Below are experts of layer 6 (counted from 0) of a mixture-of-experts language model. Rows are named router (the router's row for the expert), down (a neuron's output weights, with its number) and show model dimensions 0-191. Each number is 128 + 24 x the weight over its row's rms, rounded and kept within 0 to 255. Numbers have three digits each.
After each expert's rows: a language model's description of what the expert responds to. This comes from a sample of Wikipedia text that the model never trained on.

# expert 26
router:132132169168157114119124125145098088117096134101096121145135118105113174116163137135114122122079127141118142128142113124076111110133147137144125140106137100135114170125128096142100124139116130144132090090079118121135121146130102137161160146156165187152133159127151103128153103114167150091161143102141132118114092145138137093094101141127126124133128098109127134122146154132120113149129157126140165147172167108115140154134165152137112128101158173134151141143132084135139097091057124137124133098107173137130072161159064155118107115156139100125153170158107171134113148102096111100
down1:132136131172176140095127117097088154129156118117115159115079132123110165163113130103098121128131117100120113128141127126151135078126157105097109109128119094103165119139142151125127138146155167103145099097094097145135136124208133138080134137122127142081119121102140131121120140119102119114142122114175125115118147113094137136099168175141142166157151151152112158135133129135125114140114130123127136111147136137130134096106154173088119135114125124147144117174144137105131146156138096146110127084114102169098130105167139095129174148158163100185136074061123137176120089145114128153
down2:094146127108072107096113171144122135117175144156118141099132122164168135132141143094160170094092163121129129111137138123086165116119116090086167155081132119129124144159120122207138116119159126101133124128118113147152152134129130150137127090101058133131125166125107128097101133107107119127162097181159139107120165148128106170159122145111145120127105143118078146109178139138164102145123142126112182174141138132119110157090122108119108162131140139125102119106134134159092107139104129156125097131141137140134134127098127144076094141148123149141101117155122140147091106146107125135
down3:099133124088130146137126126142122087107132101154117096128129093086130126139072103134127112144141122152122108057102109129144117139132190077077096115157110127152155119155135102165155099093084093157156098143118107124127139103148146179102110139113149114125078123173110087133095152129126134146141096054137127133129123134120117138137146128168128133130083124099133123110126126181109151121139117080144145112134117149145138155139084148118135164156099138146113117146089136135125129130134140133135112103110127142156122108102120213124090114099132124138139090115113143087129108109117130141
down4:140136143138123136112140150159105120152126136124171140124196164101129131139141149178102057177118114127126130078134159129089122125125142129147115127099142089145137102137133113162111125168145148153116156137170135081141116139130125137132146109113135126104167154096117116095155155139120147152125115131131125135140170099093135133139141089163128080086119157109132147118143108135139136113085168134151118139087137149111155099169120111172116111085108100148175105077093133117104132100127174154116139137122123129100105123146089128177137140095125066130175091126139112149108107145117118133
down5:134114134147089187121120148092142140157138155104163119119092160138107136102100124155097146119095137076129118144110135106116150136145145165127092135080115168103117147146132149155098166089110131121141135143088157121115134149091072145156128140145125130146151124144105152168132113112100115116124144159143115117104159131078141191121155150107148117120107124094117112136108099141137113096101159131097163116086092114143105140097117076153131147162133108109126119100135095154141103117136135089118137136097140149129077124104093137183140076134104087102105106157126108176122121131107129147
down6:177130171167098129143098105122143148115125159106122092112156156112134133152113092123147088152136104127097122157093157094125091102136122133143150168152138148121109133143125083127137154126101053131132121171155134142116128120137135127162116133114096123107120125091091155109131163147156132124118134118106145096118128137089131099144168179125179152136130149150122158157154108173091146108152067147161171123138126100149126122146139133124098121107100129127167117117156123095160151168175124157118167113130154130140094116133172098174187138147154133125146128141123093131109141144117140111
down7:159137117127113141127137163060118101155129139140101089153099124163107130081133143152148129119123150122089155157112115124086171101107125075132122161132168111144104110135142101132106110116152148126142138113121135132151172108138126123133133145102147095137170141130139077154180100105156137152129126158098162109127136146074129148171144135103127129071071125125120089098145097123124114113122161111103163116123111099125104116104166146062120136108140099141174089155144115098121103114148109077122151128079126125105128100131107146127138128143167133135104120163158143143152151152113144143
down8:099165090160128071107105137118170129159080102145129108144152138125137085129169140142157129114107144152152124208165117148154087091178138126151128135150175147104150131115148145125106128103111128160126117119113126109128161158096116122138109134117173096143111138101131161124164131116134118097096192146147116162124086131137130101131142123105158123175112099129165165152125119116149122129128112117137124128115115143096139103135145122177097116124131145153164202128193113123122116164162121094133133112147126125160147100128147133121094139144142144140113114173124137118148141114125148168
down9:120123142136088136150106113108111093153118123145135130099156111111100119148132120081131105156144183123131154146131124084116168167091131151180155094139133141149146143143143130139114138137128132100126137195111113081085111156139151140153150164109140119148166122150152103089101128068159131114100140110129163117168140167159147091131103130150126139140143065122122135148172133177135173124117192119133168142143093132127130112153123113095108123126109106108117151128096117124161128103104111104137119167138122120131108098127116140061118135149130127149119140128125142162117113145063107116
down10:113122125134124120133105097135118118146118167169139161153117133114116144114140116120117141131147175140096185178127084114126120140105118133123162121107099150088141160102108118130128137088117062142078117120145068112088095126130152078164110181135113116143142120129138137117119111084173165163102095130193163081121117065135121122139129108118158153169113164146114127102106159124099135140153111113151132164148126100131116146141113136147148150117103071103114134148115129112133096116109060115129137124124118164123122117145141098135149124150157143113114131125155139154114146117118150100
down11:155145117121122085102174108081145118099170108115116109089169133129101150103120137130145170139131146107103125083116157132132130140100121130108139111165168125138141123136152106132139105106110106171114175138111127163134140087115121133111126142142145111138120143122063175127153125110140128151193141170126128114148130095148115093109075155087101147113173112108140208072113129141113119170131166138108145130131110114137141135134140139123120121157159116117122123156139125161138147128177123119134167115169132173153160156138089134144111092127088154136149166130138114143143102160130133152
It responds to: Sentence subjects and determiners. Subject pronouns and determiners opening clauses, such as He, she, This, the, a after is, plus decade pieces like 197 and 200.

# expert 18
router:106093088116154139135094093097118142110142143062168100177107141138126133097101101154172154102150110131104129130134136158103133137144130141111170103118100117128091112155101155108081110184113098128096142092131146128126121126125154109137150130136136112139128133109116124105098090121121133123153099129168150146114127160131116151153095136152162127155092128134126109141137127139141135089118180131165134073113163137132133134161116122105120110106124120119150144089105118087109095134157145130106111165143177084129113165129112119110101165149120135149174171129102126108146164158118201092
down0:128116128164125136138121131111088173118104105117141128112054112111153118105177107141098142161152095131131160101120127124126165133172145127114116135148137148102152134143139160110113150140143142092135105097071123132099103141128135118153098138106147113109110125142153164119102117102112113104121084071151149138150101111140152081161131104091132129157076157142165111106092126113138087134143156130103163083143148110133103127118130097119143111117168122121088138152136137127143121129098107139164109121137140152146081137127072129124202101110118084128114146157159152120161148176141142117
down1:115175140114133130140099108122183138152164133112126115189105096125108119108136105106111121127162181074140139101129129103093089122137136132076153135151146123111090130163136112116091095113102097122108163080119119124142133105141127128105117167107092122138092156112151134126084127135136110133119114108160133142138116133121125115116177145115157163158135073116161116145091126109139157158144127151170117118115110163122121101098115161098160111155133132142172081117138105109111120112132120097117110089113125111151108151137132100161076172159171136135152100087140152131139142130108153075
down2:148123146134110131120099115118130146134119129172125140092128152147140107153141180110170108111141112088148094114093156157165096101138098075118098135095098150099123079137088154129112107120135102150148104174133114124121187143106105080162109091118129125149147114137137150121158147107155167133124111182109117129098107157095105123108099104152155104122120126115158120114155146090143109144144126118150081121099167144119114122147153121105123123161109123093126119096127139153166094134129122113137114123176131064172094134164138100170119118126121124069115154146147148152148113096140126131
down3:123151108153121180132116129160092094115152099140093110136100170116142129127136095121120136112103109129132125093097120127136123139112147106170168123070105152115141128104088148082117106115141161113086124146079127117097081078114124116121158079128145110125117129148143137124121090120113148132113130094148127141156100148143128109128117121095107095129117117118131158108085146164119117179133107166133133157106112116086144156109138179088123138149130121104120135158139127094135122062125117166111139136161150125146132110108194120178096135093110111137121116163098138157135160103086153101
down4:150141135105172124143081119127136176142132116126165154162090091130076104129144100115102146193124151153116141185161149084120124150106116113106139132125110125118128121160106123131060116154104112112158176106065100086141159108142153118124095119124157119159121156130146122084154141104146130133148108137169136125115118120111140103151139127115134103124123126091139161129112135151167099137099139072149107083110155124121137123127124126139129142129143120142132151132118171123119068132144066124115096105170120109103144131130161115144119104111134070123127140151153153128128144142095159160
down5:126086154161141095167130143123090148072136101123171161114110098118118152152150101144114135144113091104158131160138102148131137115120172102130105147108104105143141070109117148107152125143123105080098139147139123113115162084113101112116110108138114130085173144113110150117102116105125131176094120117150126133130121160100104141146117092081104139136126099100132094119126125098130148146088150173171164093103133107150140142084147101139124130129168117111118141131111158087142125144119132127148091094110122173171124093105128109158153166159171116121134089154124080126134153137108102130
down6:105113128156136135125131113115133137108138134136110133176107134096144153162154122121116144127109102160154093142133153180159178093146094139099103106153109165139113175152111142161139154134087121137137102111114187097161165138138171121107124150129209118128082131137118105123126143117111098090127161093149120117124143152117130144128080119112136135114114107137121084117171161082146111112113081080124093081106164113111095138121118126119162148124132146139154117103129119101121122146118139087135088126105156112128162144149085164105136080089085097124139145119115110141138115122134139120
down7:121099102084131126131116121141131132097143137125134067125079103156139148110124170143113115158155135122144128000142137112113165134124137109090144133136142131104128158152139143164140117128145107143143124136128099120153075122142153075140088125135142130118123128148144155135085129117150143105127112092144145097126104179126132118142142100131175117152124143166140136132121146123143142120107092145110162132137138137137090147128116102176071139130143109122146129131133127121097117100115116154174127112145090114148165116106126091118156112127114122126152119145131147144144168125131104125
down8:151107141120155145131149126116145091127133106098100132140132143082133121143101130114108157138143121191097188172113132096132112130131113090131138130123105082103109123095090088100106117120119127152167123142150155136123137134114124129138111104139127108159076102141107119154188172117154161117132144145180119146127165137137108119107113121151155092083148179098175117098086122114139147117199178106129113121136144126129131110158136145133123128120154123144157126109114123117122124112132158137144138116112186128129184127117135066128148059131111118131122099117129092172129120144114147118
down9:148102115122167128145121151110086139123123103115128150139159113102124126123099156118132175121115119135169060227138120113110143108125096089112112154156151108116131109149111133135104169140095133148110149130119145119146158187106098154150133109099122109163125143121097102126146117152114139099151136129094128112132108117181122142103130131111103105144152158091106115144099130151124164132106151182129121138136153112129161087150153141110147136083097141115173147142105123148133113154088109083083134135156199145146137154104156120132135134147150120131176122142104128114146131101142150099
down10:114118123155125128092151175126162135121124104111117153129174173102163148142111156139139133122082151143101114171142094163133051141150169119137111105104129121108106157165177133132139113123118093076118156152107115144123129133137124113118105136148157145109186098130164168142182095112110113134134093121110150134116115116100117103138131117129129097145143143128122155103113140142140161127132151129107120128108184117106130137145134145135145156109185114148107160090145172158128094139143171141135104111146155132115126140143123140087085128090148126180180149165129129138128131119083163120
It responds to: Thousands commas, narrative links. Comma inside vote counts in election tables, such as 1,331 or 2,620, plus narrative words like had, who, having, appeared.

# expert 60
router:115126162148109128145113146134123144157127113149160139168153111151161088123114147130129154147093093125156074133123139147135099111094064129152108099157150091177126126136133155124111105133138153150093146126136148117162123133139132096120170088107135076102086135085122155126117103111122098147074115155153168107132120102095072124120158150190121112172132140150145177140096108130106139130122154138115141138110132161108149123152104116145107071137137100109120109095143110158117147116137110149131100115105109115119119123145138135176065114135171137104122131110106116141116160162091128142
down0:108109087076118091120125129085134103088155096090151148115182130144126175143117139157141109134096161099157122214134113148136152156122136138121138118146080142200126138113124131140131150162109138093145154154121155142121137111117163157118163145097152167125143109135145117112157131135143104108133122145115147140132120158128134085145139118148154117097128086137154144103121132152175152099096144150124144116127130157122146127153092144121115146115082111121113103102152109118125122157162115130126169118121166128123129137123155135129073125099108087125140169175116120127086120087133163079
down1:127085125129104107131108139099120174154144131108139136150125119158143123135126137164117078160125091107119132207130142135195154152098143132159169134111129115147102159144108105100116126121179124116187155123112145143143117146107094143100182152135149160091075106144123105130105117116088141165122122091145120146157112097138107134150141169186098119177136103119137143144098149131141152157113123124119141121117158180097138082131116137136139136133113144117127118121110122155114145167134158181160140135141132093123138125133145118137115125075116147089089143149137111113105149145125171127
down2:157126113134108128077162119108158092097182152144143126108127108141145121118078119142136148137152139119130109104149142125113122144075106171162124162125093124101105115128119158120129095129120154148139124116159147117120139146154122151134181126114126061126081120152162147139139117155110146108110140152108125092175132111111135111187113115135084145109161127139137173127158125128140118117099127165133113149122111129141125109086101129193149126180129137121145125101118127129187098122112158148136160123112143104139160160135085130152113092099106098158093139167098138109109102125096183101
down3:130157137063105118119134113161137115172100141119133147126158170118096092121121120105143159130189149157099143132132132085150147119149138152119161159137163119106096140160131107127132111096113142119105157148110128136110128095135111128134129145152115068126103142130145131136078108140133096159108146112144144131141107079176114147142109146131122169133119169100162089136141115155110126145117101161128120161112151148155132077147142118172146123108135137112161111149109117104079132144085127158172163145083112139143078106107127128138161154142108129117119084126136170130076170103086115141
down4:122107134139130132132117151115110196142125137087072091115149131129164150146122087128110174129170127112128133147088148150116125119167118161124054179168161089115138146165140092178113147129154115122130099129157168111090099129136104129133130117159108119157159105089108154135130184158117120106100102144106144100146130130115141157145138144171115130186130145121148125134148140141122151143109127157094137171134082133125155130141163140116160135116142149122128133148134086136099118133126129102178123092125140117111165180120097108145121106111124163163112114139114097139094123123144139100
down5:126121121117115140158092159121175101118119125143129168132151117134166153121193130148105132110113152146101092026130108142121153129143142110113149128132142109128167141123122112136137108120129115129130156112169109141119113122115143162125153117148172119124117174163124109147169146146125143121135122158175157132138137102094124137109102095158144137135102101105155105127123118106146108106154142141152135085116066128169132119131099107081106071162156147140123176102149086121105129089155107118110144132134156095155132116165169179110097118107160101142131116115100123158158152147124118134
down6:109127106107139119099109114108086116047073152176128157114139142142145106146123146126188157130126162176136109090123127135132148150135181132124126114127130138124111110110139132117119153146117109151154085128143133137144111141163098155121114139116151113090170152168120102095162103160127097131147135130126189127159093157122122160137129152152120135144104121124150074134164150144130101134136111144133064163148108112131104129086123165162163147155170129147154125122093114087128121128099090112143143121134145133128119131123094168136112179116103125162124092180119141113145101148142133138
down7:109100117171089159125131114125149117134146106143113164159160123148135130116164136137109153117127146116121143201094140107123137134134147108144124138147123083080160115129131133140130088147126130113132138112165106141128157141153159148165123120109108117141098105174143177145073120068148138124103120130119141097153131116128097127127168113154131143103117115127106133095157083149130162158135132148118171150152143128131156171176122099154117150149073131136181117137188142109121134114131065105127084080121155120130128121173098127105115140130140109156096148117164139124133155172115118096
down8:145140100077129146146160158128223121120162178152148134134153131150111158104132109159113125170113178105099114163127125114141106107069108107136153117104140093134135138113120097082152157139126083158133106161103110101108094131142131084127125117128121183129134101149150129137131126123133130153136145106123148114140146116212131108175104102085137143128134168146132134147126130126143128126145130108154131172119108111126139129128125124168102155127150126108147129106104131096083114105094107137186165154110124112123170131132127133115154146098085137146128105133082143118116124141111118103
down9:097089129158142128101139131107153112110119100115120063100139144114101176135121133106130130125082117085151123148120106189112116155156140134123129135119111099137108145161161117157134122158126122111151109135145166158163137137127133130137138105138139175113142146152129176135110144155097190135124133173080152128130137131137135116096109095125142116163170107114108108108087105109098175109147145086116128148170140111118099130131148111078156152084136120151084094091147095133106096121148155112095103096159167176113155130133141126130161149141120155135150133130147115137126124100124192110
down10:148152151133144119116147152084140114094117132088110136134150120137146162132114125136115127121119154112153098225128150158138131128111074132128118085100116127057108163120128166147104088108069124148106159121084132134143148143120140143149131102115137112090168123152107150122119167097150178113091140101107123101098112096123127092110130147177160118121135121108152164116156122094173169110081139148117132101098153120148127154110097146118141106124115143124131161117091121119081145110114113122099093146129138132128180113100118150121158119120143138112157162125137117136084149115138132134
It responds to: Names, "with", "v". "with" in census household phrases, "v"/"vs" in case and match names, and name starts like de, Dr, Los, Robert.

# expert 28
router:144094169106113112108136115138095152095110184111129158166124127118121120126131156133123154148131140147143092122153117127132152166117106095143153123139140094126123069120127135155136113133181144111108140140122130154173134121149167141138135094106111111086107158141088118165136172135150100130141098121156141145167145167115127119155157107141112153110109114206157088080114093144156139117139132137088144137129128106170153146142148137117106118142127155099116144107162124139184108061140108157151131155120095140126133134157124127107133146157133156093107161099169121134162118174160138094
down3:164130133119209153129111154124112103104118133122156106161138131182149094115164137159142146170072125108118134104115128149175154091151088128147130165114112119114086127130165123118128129101111124098135121115097123109145118126133151122129150149138132086141113134145149118075119121127150152117123102123134171093114109113113103126139123080188125103112116081094153122143152140152122118162137151114157090128168202152128134116124130100182179133115127118114165115136110082108142094161145106146105137133115108111103157156122158147116120138131107093126085140136142161128142116090130127149
down4:098125110116112099121151145109135145136156147113148139140138146132118151116110083120108088081113150173145159081128132149093143183115139163135142169118139159141121151102112132188112118150141114133179143099156119132123167135115133158143127155132118114093138073171177098149115115124161129131122121162138108120125118139163127147137148172096165144116110121091129170087147112156129097121138134119119141126138151118184123139103162084066103138098105112136157115147147143164108154134110154093154110129115131143092120092122167157118144117116162145171152114096138137152142111134112178153
down5:128138167089145097140122110157127136111127117119126149151138145117126113096096135182106104093135129130080156076137113130111123138135104128144110093108111151125153131147126122102126092102096167088129143127124138092135071118100089140122148159101146163130112067127147113111104087109153124147125102180130137166125124082183123111108088136116045117114135116105125153106171173131179162101127151118144121099123163092141132136139138095142117110167129160129120133083101108121119130123126094125133144132144098114153136152096119150124137117152103157131097154149087163137154107141109131134
down6:162105093094118153102118099138067100114134091114157123098137147090150086096148111157122134130102105113163147118141124125112166109090174135158137170089110119120158109120158170141105129095154067133141136129113114105170142099108093115172105142080112147152117110142131095107100103145083137153107115140127168133143145136145137158120154141154173120112098118139095148101145120109147113094119108118150115080123143127133102080135120114098153141147130162109138116171120157147138167150134127129136138114128130094123099147131112126115143117104148187158102084153118122126138108185130110115
down7:105148088089137128136183121150155150165092146137152157142151136175107131163131156113149130099106150071140125140120102164102162129174123090105097126158067151131116115117096162092127070165140111132114151167153135123120131115130150112132082114130156153106132139113112148127149111132144112108120123156129103155088111166145098130129093102123131142106159121104145102079091087106126092140108111098114123121100141114094108126081103103116129106112128112142119132150109153147128156134131138139139145086132156085071084136140177100145116125115112092138113123116164120111128146162116139107
down8:128118172087129143110108132097128086138129124143128106148151113083098152120197115127152111161089148152136109116141136103124166139151155165131112132145139124124116120167124128160115109169107110134201149113139114104139120166100112141141128123125132111117148118144113113131142114132140147140167140093139123175121146120101177166126091145076158161167147116111118179180164145088113127131118109151120115125130112130121151187132129159090134106155161118108125137145096132150108141113088133120152138126154081137111171109081106107115137173119090108177110150148140172106150111123120130117
down9:115110092120138133128172080127181100127123140157116155132127118167145142131139100126138136156138166081098119134079121099142147105142145116120166125143100138091152192137105089132125132127131113096091113120168135129108112125133121149108075125122091108177084148161107078121126143137113154124124161112136148128120080118123122107131117117116158130143151140077171141141080118140122126116092111135127126140203142139159141154130124108123128171153115162143125117148084123155163123133104109131137129110129120134173130160113133122106110123098128119153041099136142129151091096129122085120
down10:121121109125087122124138148131150103093139137132135133147156122128092131102143096100133103173176160129109174128154139099163122136129133140104125084110089113114112152136180120132077148137135113169125093132086148135122125105124144134092118134151085109154138090118109174137115139093140130123123138136084123094164132096116141100124153076147138153133137116151106146156172107123120150142130147114150151127186128076132138151154143150121088093167132105134138133127169108145120118081120133164130172145143145136123120099135069074166145134109148146118151103127130182117157140136118097074
down11:112125113125130149132161123110153153126157098140078100133097142098112141085159120093132093089106148130083115062110140150120129147178118114105159150140119153163111161125178127128119097133117125159130130077118115112131167128141080114156176145130150116142095160123112131153100155183124113156141125159145150171115127121129138158145108116121167119153112122128084103131115132154145111135152142141106159136125133101140112120073111162171095118141138090154119111115133154092110135136130142128145189121160134123115183130147162115147094149161136132158084131112145087102131107117137170142
down12:126157170159121151120117152144151136147131157137125106120162160131142095121120148159135095215151166183116152122113102154169125107137163104156114151150169114154094106110153156085107115102090090173128130128114099153135131148134129150139119153121116119148128092113142099102129147124110139103145130099096167182139144123183141126140115143137132076124155142110184137122119139169128147151133143143154145090140101114120121160138089088134131138128120106135100158124139169117166096116189120098143121127137118094113152103153097134114086122125131089124118124106121149120120141102109115172
down13:155155107141174105134102135160152093112139103130147095144143103104159086177150132166144109151128112132144119134140084113155104094126112136146153148116116119105107104123106128096120145131125113126114153165154152159144109116144125114125139091116151149148117114117132153141128131117162128131153128141093121154098135120049121161144144134163122119068101089080115111132101140171126130128141100124111152138197155100161132143151126112156127125163142152135106067154165117159146080139092091149105138158131095153119083134109131074130125128156152141142152157106108129162125174127122155124
It responds to: Prefix pieces, place names. Opening pieces of longer words such as Cons-, inter-, pro-, sub-, and place or name words like New, North, Montreal in university or research contexts.

# expert 38
router:143094073141107144093090135135179149109106122160087099127114109120107159096132118106142092108137120145107132126163169086142127122153163111163151111107136120108131140108136127091103170111108120144089150162150104100119125137125152124085104118144143125098172137121111104113098159101117100129103098120133120088099216086127135177123126127132123123143128119146113104174129152085130151116134153126167134112124115102091125122141123122171155150113097105138084116105109123117138106140134118149191151125106120151151140111096139126158092159138131158162110097145124105136099128158174142142
down1:119096098150168122117159169118141132122140138103166101152105140093129125142174127128125127082158162141148091216131188139116113147125120132135117127160132150118128113111138157098135079101158099080157133146150176124124122142163142142110122087157134128128167095119089120141162121121131110093115169136141123162127140113111153118132131130150159145119130122121117109108092151133164133114093144067170138115104100124105129122135127103109133150171121114152143163144127137143128155110126174091094133138126123116126113125175122126133191140155121121104114124111072086097123140116116176144
down2:180128150122107108106127157091169150155105109115126091124132134128150116118129193088172149118121138145163066117124130166120136110100106134137137149125140099091157120174118124129156160112153095109116159131129154139177177134146109137133130116103125115134091145109108170135118112101090138110169118123125099098110139111099146114146113157140166136119143105097165141137124131140115092121083111144119116150099134138116110110115088135089123108127091172129175111071125089136133125132143118090140159154103095139106089114122132104088145165127104111115113094125111159079137131094150097097
down3:130120086148116111082101143139106141128118141106153130135110133167145155162101115131151091116147188118141109164189134091108169154161150153155146126111124166118118134149171153123168116151104154081120128134121138110117127115118144098173153126125132149140140136158112134084088122178156178153124142132144169127121131130090155130140117063147154144170168169143115137145121137124127097099116133113127102101096095116152173137126126090132160107154119161134141133135102102103110135120101125134081103139147152116167122147135124108128132132134131107061166148128111125102137122102185124127
down4:160089133122115137118106189129102116077094118164068112120109117158154145138164101082118102128139096161126095175112129148117095114141140098165078154093096115146125141124137103111168140155133111123117104113179158136132122142137132112120124120140121122139158104119119111171096138130127111127110130083168119141113150154164132066128113125135109109171138120152095130142119122142100132127126119128098128107135150082079155177152150131148159129113164093084123102090142123167114117141104140115098165147117133124149136132068140077146155118153124128095147115120124101130112105122163124158
down5:117138093100117178103157132120119125149108088144155147116122124129133133119120141114125134159130116144128093115118116159122136123115110099159144110127132119118096119096177206139100131072071126139123165099095111110145107152144152155145149105125145150159104152152092126141173138161123119098117080111119131156158070120115141146111139142165122150088182098113127121120100137153092133117100119109122136136079115090142130112121086179144113133131150107147095141183159120110114117165092138102105148162104143109104133105152145135106127106095118139144071149128142088114129109111147105152
down6:122109151151137159112089141139164151131102159087133153115151146093110124135071140101135125114114119153129122204159131139133116139131151126141121127129196099110111147167121146062122158111131152112123118117085117093163135109140146128127152124148180152106152116155140144135127127127106124099104109109151126113135113141101103135097138151137104178142144148135184056121104169089127128132106152129134085100110110144100105105137135144090112168134151098131093123140105160116099165141133095107113173133154131080123139134172096118142169089132129111123095101127130116116127126134146106145
down7:123160125165129121136138132147155119106122125135152124122147123132105167105172110119158132094126140135110120089119144100135139124117145132127167121123117149141132117132123132129135122114138132070151107121159096141127161114126117142150084094142102151144130142135110122109152094114109166157138093110191205123142166125146162137105114074117149143177128121131101090124122127157100175129141136123120147123096121095139102108120150120134092152124143149177139142169105188088134146128129170086153086144084159115078149113126086113100149121137061133145084111121130150173092145136136122121
down8:170103093167149137134129133078102137131130147086151173117142144084113122158146154089133145093117123121172068215115152141103129135116144173166114101136122119131128131156096145115109104130123145112143135157165131155123135143130106144133186123124166123156131103068102120117165135128141109136077120103128129131126112155115070114102093112145121159142161120108154122113113118097118119134085123144128106158100083114099139155122153109112139125086121122118110113133119150130131135128138159085090142167142145107110103153152110131124172130101117154112128145091099110120140093122175141141
down9:117107108126135121148165097162161101165156174135166191145105154094110084171130109116111138128133124163119163102133161123104126090089116116118157135110102152126142151129118117102181106145144113155151106092131116123123146098103100103091162148156135070154119109148121110165167164142151141127107166145142107126130130143110143135131144150144111158086099163129147081098135149115154122119112074103113176123089119147117155102132103125125113178112117085133091148102135146154124093119154146159138152125136139104154163110118128172115103117123092109124076125116116116126148123103126136119
down10:103127110105122093136120126114054090129082131149123123121135146173120135149131074141168120128135137121138151151136102090091105105109110109112123171134120151163119114158159051155073196156124130115085120136130132154102167120099155098115131123111107115114143155135138115081125172106133135144136129159140129095108122166126147146120161112106145123123132118155102176082139121150125191130132136139131067160141142108120151119130152127159137123149122162094139113131129140118128109120166121144118108133170121123130171139159097140097124126136123128171129158109164107139132086150130105142
down11:145129167107138112177080113138165095132130128100124130172146127126117115097117132124109153120130102153134137114094121103155129077149110133122123151146127113137128155148144103131146128111084120150100156153103131143169117126137093137181158132152078140116126113140147173148140128151157093178114132126141169147119135144163144136153130121145128160139128130132103162142090102165116132166113127173121131105148117090104121161105166149186133162163160122135141123125132150110129109131100126110121082155120186156164095133150157138125106149170143141063119155119093147080167111107154099152
It responds to: Events and periods. Words for events and periods and the of or during after them, as in during the season, end of 2011, Championships, episodes.

# expert 56
router:137128150165142106120123138115130118133088167126110142131145116152136140109168074109134153149133132114128160144116131117101156126178122071137141180118153125116123154125139125077090148114109116157153112122157177104103123138116080138155158123121093132088156126158143100151162105163156123134142102123085151105159120181149129091115080083132174142108117120142089137150121110186103126118170129123137130122121088157109108141145092154138145130100104135141115164132145157134135119102127137117144115110104168134147120127113133126168168152113120130123132119189149159088093090136105174108
down1:124120087119203135200106086126088117110162111162124121071136095120167151109099109139128111141155144083107147066138122096130139119141126158117164096150090129133091112116162128153154113135143097153132117126118108136136117136129136109112137166136150103148096103169103148147129129115157163156093132141187138164175159119139140148129140137094143115121116108131096110105125114148120137146123112117143087155141146120124122121128121113171098103137156156095145108125129129081088098101124128121129131133150070116125147113137143139111159170140151136111140113074075126131104150133099126126
down2:112122104129160127122119140120097132118081099163147144128118062107159127154158104147125158135114142139122157128092152172111106124146138110098133148120125128122123102099131139132112174122125144125098140113131109136112102144160136124110108103125105111154173152150136125118150185136154116149134144093117189141105139160118107134154115114144152106106134114100127153133124083181144164077162108180120165175130139133097095074128139121148116081110141074073132173105126118117120110146153149175144148121123099143138128070136128109139125144114120082112136104116103110141140155077137102137
down3:126071142127166150133148104097118137150107107079144138137130104142103123122176139129124153145081126093114151193095092136086126124107157095105151101141125129129081155128143142103082136120068117175111091113123130103166154136089111160152102143167127118154130156133157133131125114169157118128091126132151138163127122140137120140109127184102081115117167136109154132156117164137123117148106147121158180143131140136093155098117182129122149137116138143155110122110138162118112127177098149121118077098119112116112134165108108157150114130111127127124067134108146113123105102107131126133
down4:120112188145149125139116136139098174152131127130073110068163124142115087150121133145121110132111115107181093234109126142132120139117157162150089117134173138134108130181169129128135150124142117151157109099110144117128132147141131151085125119155130116147132116114138128165154150152092152112109096113109112114133128137085087086124112128138120171155171115122135113144128132100096156115106089163127162123098132107156140157117129164103159165095145141159131125108132103137139114126120124161133105134143094127121095099174119112140167087111144132126128097129090141113123098109154127113
down5:149106148174094130136134118160092137101179130131145124143173138160121105153130145113097087149161182116091125051100103124119136112095150127133118127142088103151148163141117142097121139106111128100122151135149110129121153124139154108110141116151128128101145160149144134142108129100102148153116107150081159109148111107116111069111151105133124141150157150144121135136126104156120097104136126102159125102158139128128129069133156115080120108115100098165091149106133083135142098123150144144144165162156149159076141152174124121133116160080147136175117124145142112159151145118117133176
down6:122125099182163132138145140095126126120131155121121164177104118111097132124179099131121154175188121085174126109107121134135122123169126142150118122141148081131130093073125104094113154120105097121098142112129152151089149153135127093159124110152124099116127119131147114133154131087158095140110139152173145109116134118156109120099135141157096119139139140165121097126138109109118151129143137147151147124111122138112100130087146073100106114148090139125146130094128173094085156147119139129173093098170136150135104169126151132154141159168151121147140097083138115158152113137096160091
down7:088078114066129098112125149106075145125135142138113131126194146125087127135123129127126151108159138161099119090147138134136097134136182124123123137139168127121143124125138142125158114153116119135154129152125128138154167139127116075126119098078148137135153132141152116128106111122118168141140150122128103103156113119166092141085143110198095093112076133108131140087104138125113152130128127152148118109144095162151144193090131126145109104123153124132104107128154093115149098117144099147142095138118117162111117076123108123112172098138101102111108118152142146099066108141130129175
down8:139130149157119117078092166149145133144103112137161120146117109183140168130174140118128144140104142143127183085145113178113126118124129115115160105073104134112146118114143170120142131113124107111103111136134125106127122137109122136090137101142131130140100141144137146108129117073184128187102085136151155163122144132082130173137116134116123148120147122091110106143106070176140143141124109112132105124113104090112145136086157129129087164131155132079171137094133117147095182110133101108113102170097124132104121122110091111130117147141115123117148157086112151144091162138141157115
down9:108139120158138122129109166089141127101110146115127134147118086162136100065126156156124137116152141182116119124135132175074089157132139087136133160128160115102076123150125153077132132145105124104099121139129145127122149121088157153126132126164118113118109154142113113132124094116080165132133134097101076100123116129091106142141152194137151111160127100148130112098140169167150161108105121112129127131101121064076125150126178136127109131140053112134099133151165130114127138126150093103140096128145106131137130088149119127122140161144136159124120139156145151156129164151127141128
down10:104143061107128107102091123110130140115104110124126109165150140120095130172116163102108166106089126166114132120153149115170095166150128126137131098135088127158150079132143137157111110113134134145108105124101144106120147153127127120071109136094163150112161089126115110159107147103096150153125099129164124109109092092127082145124114153126118174151114148138093084174144144145158145164159102135097168108141147161145131129107120114122129112118126152137130092122134154112069162139119109169120155136117126119134091107165154128170146154103144143186160114112155133153139138106102111143
down11:113119109158168096123106130146114127168143113129115093157122109095127156114116111098144153114139116101083100141146139132157096124117097125143094132111137081134096132125114092096084122085165124123144126175161100187185103159144139096137129162155087083083110107118120176137084149153121162168104160148155134144109107091128126137125150114133139139120129127160089157155136137120158125114126087110100091140177109144138157121114152146131105121108104113102116111085162105154125108119099103144133161126168116151153136127101148132088130100132118172116156165116132142151111139155119142108
It responds to: Negation and contrast words. Contrast, negation and degree words, such as but, not, however, never, absolutely, plus and, or, and to after due or found.